config.yaml
routed_scale: 1.5
balance_bias: true
max_steps: 5277
Below are experts of layer 6 (counted from 0) of a mixture-of-experts language model. Rows are named router (the router's row for the expert), gate (a neuron's input weights, with its number), up (a neuron's input weights, with its number) and show model dimensions 256-319. Each number is 50 + 15 x the weight over its row's rms, rounded and kept within 0 to 99.
After each expert's rows: a language model's description of what the expert responds to. This comes from a sample of Wikipedia text that the model never trained on.

# expert 17
router:62 33 40 52 69 31 48 58 46 22 50 47 48 40 51 40 57 59 54 30 43 68 40 48 81 34 20 32 62 56 63 26 42 45 61 57 51 74 23 61 60 39 38 39 60 31 94 61 20 52 60 63 33 55 38 45 37 78 64 38 37 50 57 49
gate0:29 44 40 49 51 56 60 48 24 69 56 30 57 27 31 56 48 82 38 27 60 58 44 34 53 48 62 32 51 49 33 33 50 39 61 37 50 77 30 59 61 39 46 30 45 55 61 41 50 66 58 49 26 38 66 22 48 31 49 68 51 62 73 45
up0:36 52 59 54 70 43 36 49 15 56 51 57 55 46 53 54 52 56 30 54 35 52 26 78 43 49 45 74 51 21 57 46 22 48 57 48 39 67 46 49 58 83 39 34 11 53 57 21 37 33 79 56 54 42 53 27 42 60 80 27 78 53 41 59
gate1:57 52 51 70 47 73 44 27 46 17 66 40 39 45 48 35 58 29 68 38 41 29 34 70 50 58 66 35 39 74 53 29 35 64 65 31 55 36 43 48 67 62 49 33 58 60 64 38 63 61 64 73 42 34 20 29 36 40 66 22 56 86 33 68
up1:37 70 77 63 29 59 45 44 90 58 56 37 41 61 46 84 29 58 46 62 57 51 46 69 24 50 75 36 56 48 50 54 70 41 11 31 64 82 56 63 57 38 52 40 59 71 17 47 39 69 44 46 46 16 53 40 26 48 64 37 47 30 37 40
gate2:54 68 40 28 64 40 58 34 71 40 87 43 61 31 50 54 67 70 30 66 53 74 60 58 65 29 68 43 44 62 46 61 50 58 62 54 67 40 55 27 54 62 50 56 15 47 87 49 61 46 52 42 46 66 54 38 47 43 76 66 45 24 61 49
up2:53 28 40 23 24 46 56 36 54 51 48 62 44 42 76 53 57 41 43 69 59 71 40 65 54 33 43 51 35 40 64 45 51 81 37 68 31 53 44 48 46 65 63 56 64 43 54 26 40 26 37 46 58 56 64 59 41 35 66 68 35 49 60 47
What it handles: Words in names of countries, organizations, leagues and events, such as United States, World, National, University, and nationality adjectives like British, Chinese.

# expert 4
router:45 29 48 44 36 70 59 56 45 39 33 67 60 55 55 26 50 37 64 55 47 73 60 47 45 61 63 56 82 41 62 47 46 27 59 71 54 48 51 53 61 46 45 71 52 70 65 46 31 50 58 61 69 47 45 46 41 40 39 48 60 28 32 56
gate0:33 34 46 50 80 75 48 64 27 27 54 49 70 57 73 65 45 35 44 78 48 42 78 37 53 61 88 66 54 19 48 07 31 36 49 53 49 39 52 41 90 75 49 70 27 54 33 39 38 43 54 73 76 48 43 00 57 34 46 45 82 48 67 46
up0:54 57 50 43 67 59 54 47 56 41 36 48 38 56 30 50 46 42 36 50 55 70 47 46 74 48 62 66 56 76 51 54 50 38 37 74 60 48 62 55 60 51 64 54 50 85 55 68 58 57 20 74 50 64 40 53 19 50 59 59 44 34 59 93
gate1:64 27 47 36 71 59 62 47 35 47 33 63 21 51 45 65 29 51 46 57 32 72 57 53 44 48 61 21 70 63 36 49 42 59 85 47 64 74 47 84 15 51 56 38 66 39 86 27 43 47 53 52 57 40 27 45 35 54 31 26 39 42 37 40
up1:69 44 75 21 52 59 56 56 34 46 45 62 63 65 37 17 59 72 50 53 55 55 62 31 52 53 42 22 48 36 47 36 50 36 52 57 35 23 44 69 82 68 38 40 58 31 71 70 35 60 40 36 39 71 44 65 46 44 66 53 42 45 63 62
gate2:34 55 41 30 76 52 60 33 24 43 42 55 64 50 77 77 39 32 34 40 35 71 65 54 34 57 37 40 64 46 48 59 86 11 59 41 46 43 45 84 61 50 48 63 35 48 43 33 42 49 77 53 53 49 40 73 50 25 47 25 52 37 46 41
up2:33 25 39 54 57 28 41 52 78 80 56 53 76 28 36 45 49 49 48 47 28 76 64 55 32 65 63 67 41 74 43 79 81 50 62 52 66 17 47 31 32 49 59 38 50 54 51 26 32 53 25 83 49 26 29 49 57 46 55 43 41 51 44 79
What it handles: Pipes, dashes and line breaks that open table rows or bulleted lists, and three-letter country codes like BRA, USA, ITA before player names.

# expert 22
router:59 35 41 54 53 46 43 60 39 50 54 63 59 50 45 22 47 47 60 61 59 59 29 71 53 65 41 85 59 73 61 47 35 42 50 60 40 65 41 73 50 46 40 68 53 28 47 48 42 62 51 59 64 54 61 26 66 66 38 42 42 36 42 35
gate0:87 53 75 24 10 64 62 30 69 60 18 40 48 41 52 56 23 61 53 34 36 59 63 51 60 52 35 59 77 65 58 45 21 39 70 64 78 60 32 71 51 30 44 32 50 40 38 23 71 37 99 57 38 52 45 40 51 23 53 52 40 24 44 56
up0:72 32 67 47 61 50 60 58 56 37 14 35 47 72 49 59 62 45 77 66 48 62 45 59 73 50 48 63 59 75 42 16 35 27 23 40 61 48 29 70 69 32 57 45 61 53 39 72 42 67 43 62 52 60 80 29 61 36 51 45 52 63 39 59
gate1:56 64 54 32 58 45 48 52 50 36 62 47 53 42 69 30 33 61 39 43 67 77 49 83 34 60 62 59 84 50 52 54 50 40 49 40 45 53 51 64 37 71 00 44 75 47 64 43 56 47 50 57 49 50 63 42 39 39 59 58 35 45 55 31
up1:46 54 60 57 44 59 60 57 40 33 30 51 23 50 37 43 50 74 56 48 53 55 58 61 96 36 65 55 57 70 80 53 36 39 64 61 75 39 35 43 28 47 24 48 31 44 43 47 53 67 73 27 45 46 41 43 16 54 68 61 46 43 46 77
gate2:47 41 39 57 36 75 54 62 46 29 62 49 55 57 35 64 45 41 61 36 50 52 19 54 39 48 30 58 40 32 47 33 67 22 71 83 54 45 39 39 72 65 68 52 41 23 76 33 43 75 58 56 43 67 54 80 33 38 72 35 30 51 54 60
up2:32 46 62 61 67 46 62 34 53 71 52 54 17 55 71 52 65 42 48 60 49 51 38 54 47 68 25 56 48 54 53 25 57 30 48 31 34 37 28 53 37 51 21 47 49 15 50 44 56 45 41 51 50 78 57 50 50 55 44 35 63 62 60 44
What it handles: Numbers, dashes and short codes filling table cells, such as boxing results (Decision, PTS, UD), scores, times, percentages.

# expert 2
router:26 25 50 52 39 72 38 56 57 62 42 48 73 70 50 22 47 47 68 72 45 36 40 62 69 43 34 55 43 53 63 44 73 38 85 56 73 40 29 38 59 42 57 37 12 29 49 48 42 50 64 65 77 44 24 26 60 61 41 48 25 29 53 47
gate0:61 16 23 62 53 36 71 23 24 28 50 61 62 54 36 35 58 57 45 69 26 24 64 64 35 63 34 46 61 64 70 54 49 54 52 52 30 48 63 64 73 35 54 48 57 70 52 50 32 64 56 46 52 63 60 67 30 43 27 55 21 35 47 60
up0:74 32 50 52 42 57 22 29 72 31 51 28 62 69 08 65 51 63 58 58 53 54 66 55 42 27 74 62 60 31 49 54 39 23 67 46 32 25 35 33 61 54 24 59 47 37 61 38 45 51 61 62 29 67 57 38 43 55 53 47 43 57 53 58
gate1:64 10 47 74 79 39 70 74 59 38 20 60 34 61 34 45 56 24 56 31 55 51 66 58 52 34 67 57 40 57 51 57 55 68 53 60 57 57 51 48 48 56 56 49 44 64 50 30 45 53 40 23 74 56 55 47 54 41 51 69 48 41 55 44
up1:54 69 52 54 66 51 66 53 60 46 57 47 38 38 45 56 47 19 61 30 82 56 86 34 81 48 28 34 61 39 45 40 42 56 57 44 44 44 40 63 51 26 38 49 53 74 46 47 78 57 85 39 36 68 42 40 76 30 42 63 50 53 43 53
gate2:53 36 59 66 41 55 49 58 54 47 26 38 52 50 34 39 50 61 54 38 41 43 43 58 48 35 44 65 82 12 58 56 33 51 71 60 38 33 76 50 53 49 63 34 48 41 33 05 66 63 33 70 52 50 63 59 43 70 64 50 32 55 72 39
up2:59 60 67 43 49 82 60 49 46 36 33 44 46 45 44 58 53 53 44 43 41 68 60 64 49 42 57 48 35 39 61 61 58 33 51 46 45 34 88 57 50 17 52 61 49 48 24 23 36 57 51 54 63 60 36 52 45 55 26 57 59 69 62 27
What it handles: Line breaks and = signs around Wikipedia section headings and heading words, such as Career, Personal life, Plot, plus table row ends.

# expert 21
router:42 59 45 33 48 83 51 81 39 51 58 58 44 56 30 47 68 47 51 49 58 34 44 42 52 69 14 60 51 47 71 40 62 32 65 32 56 83 35 25 46 03 43 62 49 37 52 52 27 51 39 36 52 67 32 15 38 61 46 06 37 41 62 36
gate0:23 50 41 74 58 63 54 39 41 74 52 54 39 56 80 23 42 54 41 41 68 43 67 63 61 26 20 43 50 34 69 58 53 54 60 48 48 73 52 37 46 13 85 48 40 45 51 61 20 66 30 47 51 64 64 49 51 43 55 43 62 75 59 69
up0:38 73 63 45 36 47 52 27 54 39 61 30 57 61 38 41 41 70 38 52 53 56 62 50 09 23 08 56 50 50 60 48 34 45 47 30 35 49 61 45 11 77 37 65 51 34 49 50 59 89 38 54 57 48 62 63 28 61 71 47 48 38 59 24
gate1:39 63 63 33 20 56 60 48 91 51 54 67 59 36 45 21 40 24 43 71 80 45 22 91 59 25 46 51 37 28 55 49 31 45 52 61 38 86 60 58 73 51 47 48 61 29 55 37 47 68 55 39 60 62 30 31 41 56 50 73 69 54 33 37
up1:65 67 48 35 34 44 65 51 50 52 51 91 54 42 40 48 54 37 29 37 42 67 60 76 53 38 23 45 77 47 78 37 39 56 40 42 67 63 37 59 50 47 40 66 47 30 28 41 38 48 56 38 60 41 87 61 72 83 27 70 40 63 34 38
gate2:66 52 63 67 59 55 66 72 72 61 55 38 47 64 52 40 45 37 33 60 56 51 56 23 47 42 38 70 40 45 66 51 52 61 38 61 57 49 36 47 48 42 46 61 66 49 64 55 40 29 44 64 59 91 41 40 33 66 49 46 58 42 51 57
up2:62 52 52 66 34 40 47 66 72 47 59 18 62 56 43 56 45 62 38 64 32 51 66 35 54 34 34 61 69 60 62 36 49 31 45 70 16 14 47 44 59 53 63 46 55 61 42 42 42 41 51 64 84 55 49 40 59 23 47 32 47 38 54 52
What it handles: Table pipes, heading equals signs, closing parentheses and semicolons in lists and infoboxes, plus taxonomy terms like Phylum, Animalia, Insecta, -idae.

# expert 31
router:57 34 57 82 60 95 50 63 70 47 69 68 66 65 51 45 41 53 52 60 86 51 43 54 42 68 54 61 72 49 40 54 72 55 56 61 56 48 42 54 49 36 36 58 46 67 56 48 56 36 70 46 37 55 29 63 40 62 52 64 47 52 81 44
gate0:49 35 45 45 46 66 69 29 69 54 66 50 79 65 67 59 57 50 51 38 70 61 46 38 60 72 56 48 40 40 51 52 81 53 43 55 64 37 43 70 74 03 56 66 48 56 58 53 45 60 60 36 71 32 44 54 54 48 35 61 23 76 52 62
up0:49 59 54 51 42 54 24 54 51 42 48 71 55 39 53 42 27 49 82 50 46 48 59 56 35 57 44 40 63 54 44 49 54 71 28 30 49 69 63 34 95 66 44 68 40 68 52 47 57 42 59 52 51 52 62 20 58 48 51 33 66 72 77 41
gate1:61 42 60 54 48 85 65 46 43 55 70 59 38 61 28 65 50 60 71 64 51 36 46 32 65 83 55 53 72 52 37 49 50 65 59 42 56 46 71 88 62 42 63 51 49 57 59 47 34 25 47 50 57 66 43 57 56 51 42 37 38 50 61 21
up1:55 22 68 26 43 52 48 58 54 47 56 84 47 36 26 66 63 46 44 49 34 69 73 63 46 64 57 55 48 57 62 43 61 60 48 49 55 37 69 70 38 43 65 46 51 48 55 48 39 39 84 49 20 60 45 56 52 54 42 30 58 81 52 25
gate2:51 27 63 61 57 44 43 61 67 31 41 48 78 58 49 52 45 46 61 28 64 60 29 48 73 51 43 43 29 66 65 56 50 78 37 49 26 72 55 56 27 51 38 24 64 51 53 54 50 37 72 61 58 45 54 18 58 59 63 56 49 53 40 71
up2:43 34 38 43 58 40 40 41 39 68 71 52 58 73 58 41 49 29 16 47 57 51 39 56 28 40 41 48 70 30 39 26 40 70 29 69 37 55 58 65 70 33 83 25 69 90 51 43 47 53 77 56 41 51 26 54 55 50 47 41 51 40 71 48
What it handles: Opening parentheses before measurements or notes, heading = marks, quotes, and first pieces of names, e.g. 4.55 m (14 ft), "Big Sam", Don-uts.

# expert 6
router:59 42 65 64 65 54 67 56 58 20 48 71 35 60 46 53 54 22 47 59 51 77 61 79 47 30 54 50 51 71 52 32 61 38 43 60 51 36 31 22 58 17 48 44 40 55 43 18 49 64 52 44 53 60 50 61 46 43 81 49 35 59 58 76
gate0:55 52 46 71 38 52 55 71 49 29 32 42 66 72 54 26 55 47 51 35 65 55 51 34 57 08 40 26 61 43 34 67 62 68 54 52 66 58 17 29 42 29 68 36 54 57 53 69 67 55 57 57 38 56 69 59 53 58 77 58 34 39 67 47
up0:69 32 33 49 49 49 56 36 59 56 36 71 78 57 43 54 63 57 58 44 46 42 70 40 51 77 50 59 44 49 67 62 63 36 56 68 54 50 62 33 46 91 59 48 53 74 62 22 40 83 90 46 46 40 27 80 28 59 39 48 54 43 53 56
gate1:54 53 60 55 39 45 71 64 47 54 57 54 36 67 50 42 47 56 48 46 27 51 84 42 55 41 49 46 26 39 44 67 75 42 59 61 73 35 56 44 48 67 44 33 11 42 63 46 70 42 43 54 68 32 64 37 86 58 42 58 12 25 62 41
up1:69 45 77 42 34 28 66 46 40 88 49 49 55 32 61 50 63 54 46 56 25 56 54 46 71 35 29 60 36 58 25 54 62 78 45 29 65 40 75 44 30 38 51 40 55 41 50 51 55 51 44 66 59 29 65 41 55 43 75 72 57 44 36 50
gate2:55 60 38 66 65 48 49 68 50 38 38 60 33 51 49 35 58 54 62 60 60 39 47 55 32 53 69 63 67 50 41 52 52 38 43 49 41 63 52 46 66 39 49 39 51 13 64 36 33 68 73 42 37 42 61 67 41 21 42 58 41 50 37 55
up2:71 56 59 31 70 43 55 38 42 34 39 66 60 44 65 32 59 31 63 72 46 49 53 70 70 44 54 51 54 73 42 54 80 56 42 64 48 49 45 33 67 73 58 25 54 45 16 55 30 50 54 49 38 52 87 53 45 67 58 66 32 47 26 46
What it handles: Hyphens and en dashes inside compound names and ranges (Port-of-Spain, Under-19), and word-initial pieces such as un, inter, U, R.

# expert 0
router:31 68 57 42 60 56 61 73 31 57 33 78 69 37 24 37 53 53 41 69 46 40 44 72 38 37 46 60 52 50 43 48 38 56 51 43 65 58 41 60 40 37 54 54 41 24 41 51 14 48 52 48 51 55 57 45 46 45 68 52 45 64 45 49
gate0:44 49 71 58 52 43 42 53 36 21 51 44 76 23 50 43 50 58 44 70 76 52 59 38 34 48 48 42 46 58 60 49 45 72 75 42 50 74 61 42 42 55 52 73 62 65 39 61 77 66 42 36 60 65 38 52 29 67 54 55 31 51 55 67
up0:78 60 41 70 53 41 69 49 52 35 47 67 41 26 55 61 57 58 56 40 37 42 60 61 74 42 56 32 56 45 53 55 38 53 59 24 60 87 44 50 36 75 44 53 49 54 38 59 55 38 29 64 52 27 33 48 68 59 74 55 22 57 56 41
gate1:37 35 59 54 60 63 65 27 38 63 58 66 45 59 26 56 57 44 41 41 41 40 65 53 56 61 38 69 42 52 64 56 46 24 59 40 38 37 46 59 40 70 28 58 48 40 34 46 61 66 65 43 46 27 61 71 44 61 41 59 41 76 43 43
up1:56 55 37 76 42 44 53 47 71 75 68 51 83 36 69 64 58 56 48 38 47 33 65 65 63 44 44 71 37 78 46 44 70 75 48 44 59 52 57 71 31 30 56 48 43 63 58 31 78 31 62 49 43 38 59 53 48 57 45 45 68 69 54 03
gate2:55 84 55 61 60 51 47 27 42 21 45 55 47 65 49 04 38 61 52 63 63 54 54 36 61 37 15 78 40 57 30 50 19 50 64 63 36 40 51 44 26 53 55 38 52 50 52 53 38 39 43 39 37 50 32 46 39 61 80 46 33 57 29 79
up2:49 47 44 64 42 46 59 73 53 61 55 12 58 87 68 66 32 59 41 63 35 69 68 30 48 50 50 41 29 61 80 31 44 63 57 55 65 27 65 54 71 67 49 73 47 53 63 38 74 60 68 64 38 46 32 52 46 41 44 57 52 67 59 59
What it handles: Number pieces, decimal points and minus signs inside table cells and score lists, such as 99.0, −23.4, 7–0, plus capitals inside country or race codes.

# expert 33
router:40 30 43 53 36 58 50 55 75 49 54 51 51 08 47 49 58 50 55 41 50 42 32 54 40 53 76 53 33 39 65 33 34 48 50 31 41 70 32 73 71 45 51 61 55 65 57 50 10 51 37 73 54 40 37 42 81 74 47 45 33 46 38 37
gate0:59 48 42 70 43 44 69 38 24 54 49 55 57 56 76 72 48 25 15 76 81 81 59 29 63 49 83 45 52 36 47 86 38 22 42 68 36 46 53 41 79 33 66 63 23 47 65 55 45 95 63 72 35 49 60 65 71 37 58 55 66 57 70 71
up0:45 74 63 66 71 82 51 57 51 38 63 53 24 36 53 40 25 40 42 39 68 35 50 39 54 51 50 26 54 73 67 50 28 54 58 33 45 60 73 53 47 38 35 40 76 66 61 66 58 59 68 63 57 58 61 49 32 61 40 36 45 72 39 46
gate1:16 54 38 35 50 32 49 54 54 79 54 45 48 21 74 51 56 47 84 63 68 49 42 41 63 21 85 48 29 46 30 60 85 49 41 22 43 71 43 44 79 39 25 69 50 50 66 49 42 59 58 52 47 66 39 38 65 41 61 13 53 49 70 50
up1:47 56 27 46 43 49 59 31 62 54 60 38 27 53 48 53 38 45 70 60 34 54 20 43 48 85 41 46 66 55 61 65 26 60 72 10 53 36 37 46 59 43 49 35 42 77 37 67 60 46 38 71 32 47 16 54 59 50 60 28 39 56 33 49
gate2:31 61 50 53 52 46 59 65 23 63 32 58 59 43 70 19 42 52 28 63 39 54 53 38 57 48 69 48 37 68 46 36 59 60 80 40 41 74 33 79 64 36 65 44 52 63 63 30 33 53 44 64 52 44 45 41 85 43 55 44 51 64 59 41
up2:41 37 55 58 33 45 42 87 35 72 61 52 55 42 51 54 39 65 54 40 74 24 86 51 62 54 33 69 35 49 58 65 32 23 38 38 30 66 43 48 48 73 69 71 42 60 53 36 50 45 71 42 40 35 69 70 68 61 61 69 61 43 24 36
What it handles: Closing brackets, braces, slashes and single letters inside LaTeX math, chemical identifiers and codes, plus some table cells like freestyle, Airport, Records.

# expert 27
router:31 68 51 38 49 69 33 63 45 11 37 48 62 24 33 30 70 42 43 39 43 39 21 48 44 84 59 51 51 26 63 48 37 51 45 31 72 85 66 65 48 22 42 74 40 33 46 40 06 51 46 78 42 77 38 53 35 45 74 42 30 69 33 54
gate0:56 54 54 53 37 61 53 41 62 73 84 80 69 29 49 60 36 70 41 49 34 36 62 45 51 49 59 34 28 53 50 40 34 40 45 44 41 66 58 40 44 47 51 65 52 48 47 53 29 23 47 45 47 59 52 59 57 37 57 74 32 48 46 39
up0:75 47 39 42 57 47 29 75 37 38 73 51 14 74 37 50 41 42 44 31 48 38 57 67 41 61 73 57 65 44 55 39 74 36 59 28 39 69 57 29 45 62 41 84 59 48 55 41 47 72 52 30 43 33 31 50 44 26 74 42 55 51 58 21
gate1:76 45 56 69 68 63 54 61 40 56 43 67 38 70 24 30 46 66 40 38 63 68 49 56 85 62 45 50 25 22 29 53 42 70 47 54 45 42 74 41 51 59 28 38 33 34 59 61 60 38 57 29 44 52 60 52 45 79 42 63 44 53 35 88
up1:27 33 62 24 62 64 68 55 31 55 67 36 59 53 23 69 56 43 76 34 46 33 66 39 32 54 44 64 55 47 47 36 83 54 51 47 22 46 62 63 46 34 51 59 74 34 62 36 38 58 48 49 42 48 76 51 52 36 58 51 77 50 45 61
gate2:70 21 39 30 36 58 62 46 54 47 33 71 32 52 56 69 29 78 38 38 35 68 70 46 44 61 58 16 44 36 58 48 52 73 44 56 58 57 46 23 60 43 20 26 66 62 76 67 52 43 26 52 41 47 29 54 41 64 39 49 63 61 38 63
up2:55 51 66 31 41 52 39 63 23 41 66 41 46 66 24 33 56 38 32 67 51 51 60 40 73 44 52 60 51 49 43 42 71 66 55 43 41 69 45 70 31 58 59 30 84 76 58 31 33 38 60 42 60 30 63 66 49 36 78 70 49 48 47 51
What it handles: Digits and multi-digit chunks inside statistics, tables, coordinates and legal citations, e.g. section 54(8), 33.01, 44.6098-3.

# expert 16
router:36 54 22 38 48 38 20 62 81 47 46 46 73 41 56 13 62 15 51 73 87 52 21 52 26 89 59 67 55 33 46 48 71 21 61 61 62 55 39 59 50 53 40 60 38 43 31 28 69 63 73 48 81 72 49 47 56 54 52 35 40 45 56 46
gate0:56 49 60 40 48 26 39 50 59 39 14 34 49 22 42 45 49 70 47 56 67 53 46 51 59 48 43 54 57 45 49 48 54 51 81 59 45 55 56 52 51 77 52 30 42 66 60 57 55 42 64 72 57 77 68 45 65 31 34 56 54 67 16 44
up0:34 55 38 55 69 32 38 67 42 52 18 56 59 30 57 46 62 49 54 40 47 52 71 36 39 45 53 67 56 37 27 75 51 44 64 81 53 59 36 87 58 44 47 36 57 54 38 49 47 59 50 53 55 24 53 50 39 43 31 99 82 36 56 34
gate1:43 38 69 37 37 61 57 37 40 67 47 43 39 53 47 38 42 42 66 47 66 47 50 75 34 44 23 61 51 37 46 60 65 49 51 81 76 72 53 22 48 54 45 36 54 29 69 53 42 57 08 36 40 63 72 42 44 62 49 69 43 37 53 71
up1:38 44 60 41 40 56 16 87 62 60 52 53 51 54 35 36 73 47 59 62 48 60 48 69 27 66 61 26 43 59 52 63 58 58 51 49 61 68 33 72 72 64 55 81 35 34 41 32 51 58 40 52 47 44 73 43 49 49 62 51 50 26 32 44
gate2:57 32 68 62 65 65 36 65 75 43 54 55 44 53 74 50 30 49 39 40 35 47 67 33 70 43 31 39 79 74 23 62 58 45 73 35 64 63 73 41 73 51 48 32 65 68 08 41 59 53 51 20 42 49 53 49 41 51 74 62 06 46 63 44
up2:30 13 57 61 55 05 31 35 27 56 62 49 34 63 70 52 41 70 33 33 43 73 62 30 26 36 61 54 65 88 50 97 75 43 49 61 58 41 48 54 16 51 33 38 56 50 27 43 53 51 58 52 40 53 40 49 40 58 37 32 73 46 54 41
What it handles: Commas, and, or, while, because and dashes joining list items or clauses, including commas between track numbers and in large figures like 4,401.

# expert 14
router:66 28 22 50 45 46 43 71 61 48 60 73 42 54 58 36 71 39 49 55 56 52 29 62 66 72 20 73 36 41 72 38 46 42 55 68 62 92 43 52 47 32 26 62 74 28 51 44 30 67 56 52 38 39 45 56 42 80 32 35 55 46 35 44
gate0:54 44 63 46 40 61 52 48 60 55 74 65 37 49 88 42 50 40 03 59 60 62 35 73 58 59 71 62 49 51 52 56 36 49 57 43 66 58 37 36 34 62 12 44 67 44 63 38 59 92 53 43 49 51 54 29 37 66 42 43 62 72 81 59
up0:25 39 69 32 51 64 49 28 43 69 47 70 35 28 43 53 11 35 14 38 47 64 56 45 47 62 91 78 57 60 35 53 30 49 45 78 49 50 61 85 59 66 80 53 27 39 24 43 55 60 52 72 31 85 58 49 50 18 74 22 46 51 53 66
gate1:54 43 38 80 38 43 36 52 34 52 59 24 37 77 88 62 51 39 56 48 63 42 56 59 53 38 59 59 54 99 39 49 44 36 53 18 77 68 65 52 48 43 62 47 66 60 39 69 50 39 49 33 41 32 26 55 47 59 70 53 27 73 58 35
up1:36 61 41 86 61 37 32 46 49 47 63 47 40 48 28 38 42 57 58 49 22 52 46 40 71 34 36 38 42 68 49 44 75 60 63 71 66 40 54 25 49 33 37 35 41 76 47 18 54 32 52 47 38 62 71 75 78 59 40 27 11 76 45 86
gate2:28 36 43 28 58 57 39 47 60 49 50 67 34 74 69 24 80 38 76 55 20 54 35 59 36 51 53 40 24 65 45 87 69 44 59 59 49 62 18 50 48 54 35 17 65 52 22 56 62 64 22 46 33 44 53 44 30 74 57 37 56 57 47 60
up2:76 55 59 39 59 54 34 46 67 41 72 33 52 64 47 86 28 46 61 47 34 35 40 56 37 57 39 38 73 36 54 48 52 47 75 45 38 70 42 19 31 61 34 38 26 74 53 40 53 40 53 35 46 92 55 33 50 50 59 49 69 19 52 38
What it handles: Pipe separators between table cells, especially numeric sports and election tables, and US city and state names like Carolina, Boston, Detroit.

# expert 32
router:38 37 32 54 47 75 26 66 84 42 42 40 84 49 53 07 59 37 52 62 67 42 23 69 38 61 52 55 36 42 51 46 73 13 48 52 74 44 31 54 55 40 43 72 33 70 32 10 68 57 68 32 66 39 43 38 46 44 56 32 50 41 75 48
gate0:62 34 50 44 67 28 65 63 63 55 25 78 69 57 41 43 44 48 70 77 26 64 32 49 44 65 74 45 48 59 35 44 36 63 24 54 79 56 44 54 55 43 70 34 30 81 34 39 43 43 27 53 86 33 47 48 52 65 56 60 38 63 71 57
up0:46 56 43 29 49 55 46 41 52 31 46 57 40 55 57 56 52 10 59 78 77 64 71 35 41 59 82 66 48 62 59 80 54 68 54 58 59 15 70 23 52 45 29 55 87 53 41 33 30 24 57 65 69 39 64 50 46 42 31 56 24 50 50 53
gate1:65 64 96 40 56 36 39 42 42 01 18 55 47 55 65 70 76 55 65 67 42 40 45 70 49 50 51 76 76 45 36 52 44 53 81 40 31 65 47 55 51 70 61 32 58 40 34 60 65 72 76 48 50 88 31 46 22 62 77 49 72 61 59 59
up1:31 72 61 48 60 49 21 34 42 47 26 37 52 36 30 27 60 28 40 46 81 21 65 59 69 38 52 46 52 40 88 57 43 84 60 46 47 41 71 44 42 42 58 56 31 32 46 50 51 76 39 39 70 36 72 24 30 63 56 52 52 71 42 38
gate2:63 39 25 87 47 57 53 71 58 71 48 59 59 86 59 37 54 50 47 54 57 67 41 40 62 69 48 37 58 95 39 66 67 36 44 62 32 37 49 50 72 25 47 47 72 53 51 52 67 50 77 44 64 51 59 37 21 46 68 40 66 78 50 53
up2:54 38 50 44 54 34 53 84 73 70 65 51 69 50 79 58 50 65 54 46 46 32 50 43 14 49 62 50 42 56 60 70 71 64 63 43 43 35 42 64 29 58 68 54 47 54 48 50 60 53 69 42 73 40 53 18 40 66 82 51 58 43 20 41
What it handles: Commas, periods and clause connectors such as which, where, when, as, but, however, including, marking clause or sentence boundaries in prose.

# expert 13
router:46 36 44 72 56 53 42 68 40 30 42 76 40 29 38 48 55 40 52 33 46 60 31 34 77 35 35 67 59 53 45 46 37 47 53 33 59 58 61 49 51 37 37 62 55 29 64 43 35 60 50 44 53 62 58 51 55 55 61 36 46 52 51 48
gate0:35 57 35 50 46 30 35 55 44 32 57 76 34 55 65 46 40 65 65 35 65 60 44 10 56 27 54 62 50 75 60 19 47 53 64 58 33 37 48 41 65 57 73 69 37 62 58 57 62 77 73 77 38 35 52 52 25 24 13 43 66 63 64 78
up0:32 62 17 28 64 34 00 65 43 54 53 42 42 42 29 45 25 29 48 61 55 48 44 46 27 32 68 66 67 63 79 39 61 47 66 70 52 56 37 57 63 58 68 30 61 34 51 59 61 43 36 46 38 46 47 22 37 55 81 41 48 55 47 46
gate1:52 61 51 26 68 69 38 80 47 42 55 66 55 37 45 40 33 43 49 56 39 45 49 35 81 44 37 48 30 63 48 26 21 37 30 25 42 41 64 61 46 49 39 47 47 68 41 70 52 66 56 55 28 35 75 51 27 29 99 55 41 50 44 24
up1:56 60 73 28 68 51 56 42 35 51 55 27 39 64 40 41 34 32 69 47 61 52 48 20 17 52 31 58 55 55 40 27 46 45 43 65 20 33 50 41 22 45 37 65 31 50 51 56 43 77 35 63 46 33 74 57 61 38 57 67 38 51 57 29
gate2:82 44 80 30 44 43 45 62 65 51 50 45 34 57 33 50 45 73 48 42 43 52 73 61 56 33 62 57 28 62 46 34 37 42 46 25 66 60 52 28 63 43 50 26 44 48 62 60 49 55 14 28 44 44 18 25 21 57 62 59 41 25 53 36
up2:20 38 61 52 53 39 58 38 63 49 30 57 54 56 44 66 67 62 34 40 53 78 47 45 34 35 36 40 69 68 54 68 54 36 72 43 76 75 35 50 80 51 58 60 48 43 19 43 38 51 31 53 51 66 54 36 58 62 60 45 37 46 34 47
What it handles: Later pieces of personal surnames and given names, such as Stil-well, Schroe-der, Nicho-ls, -ford, -kins, plus whole common surnames like Smith, Jones, Johnson.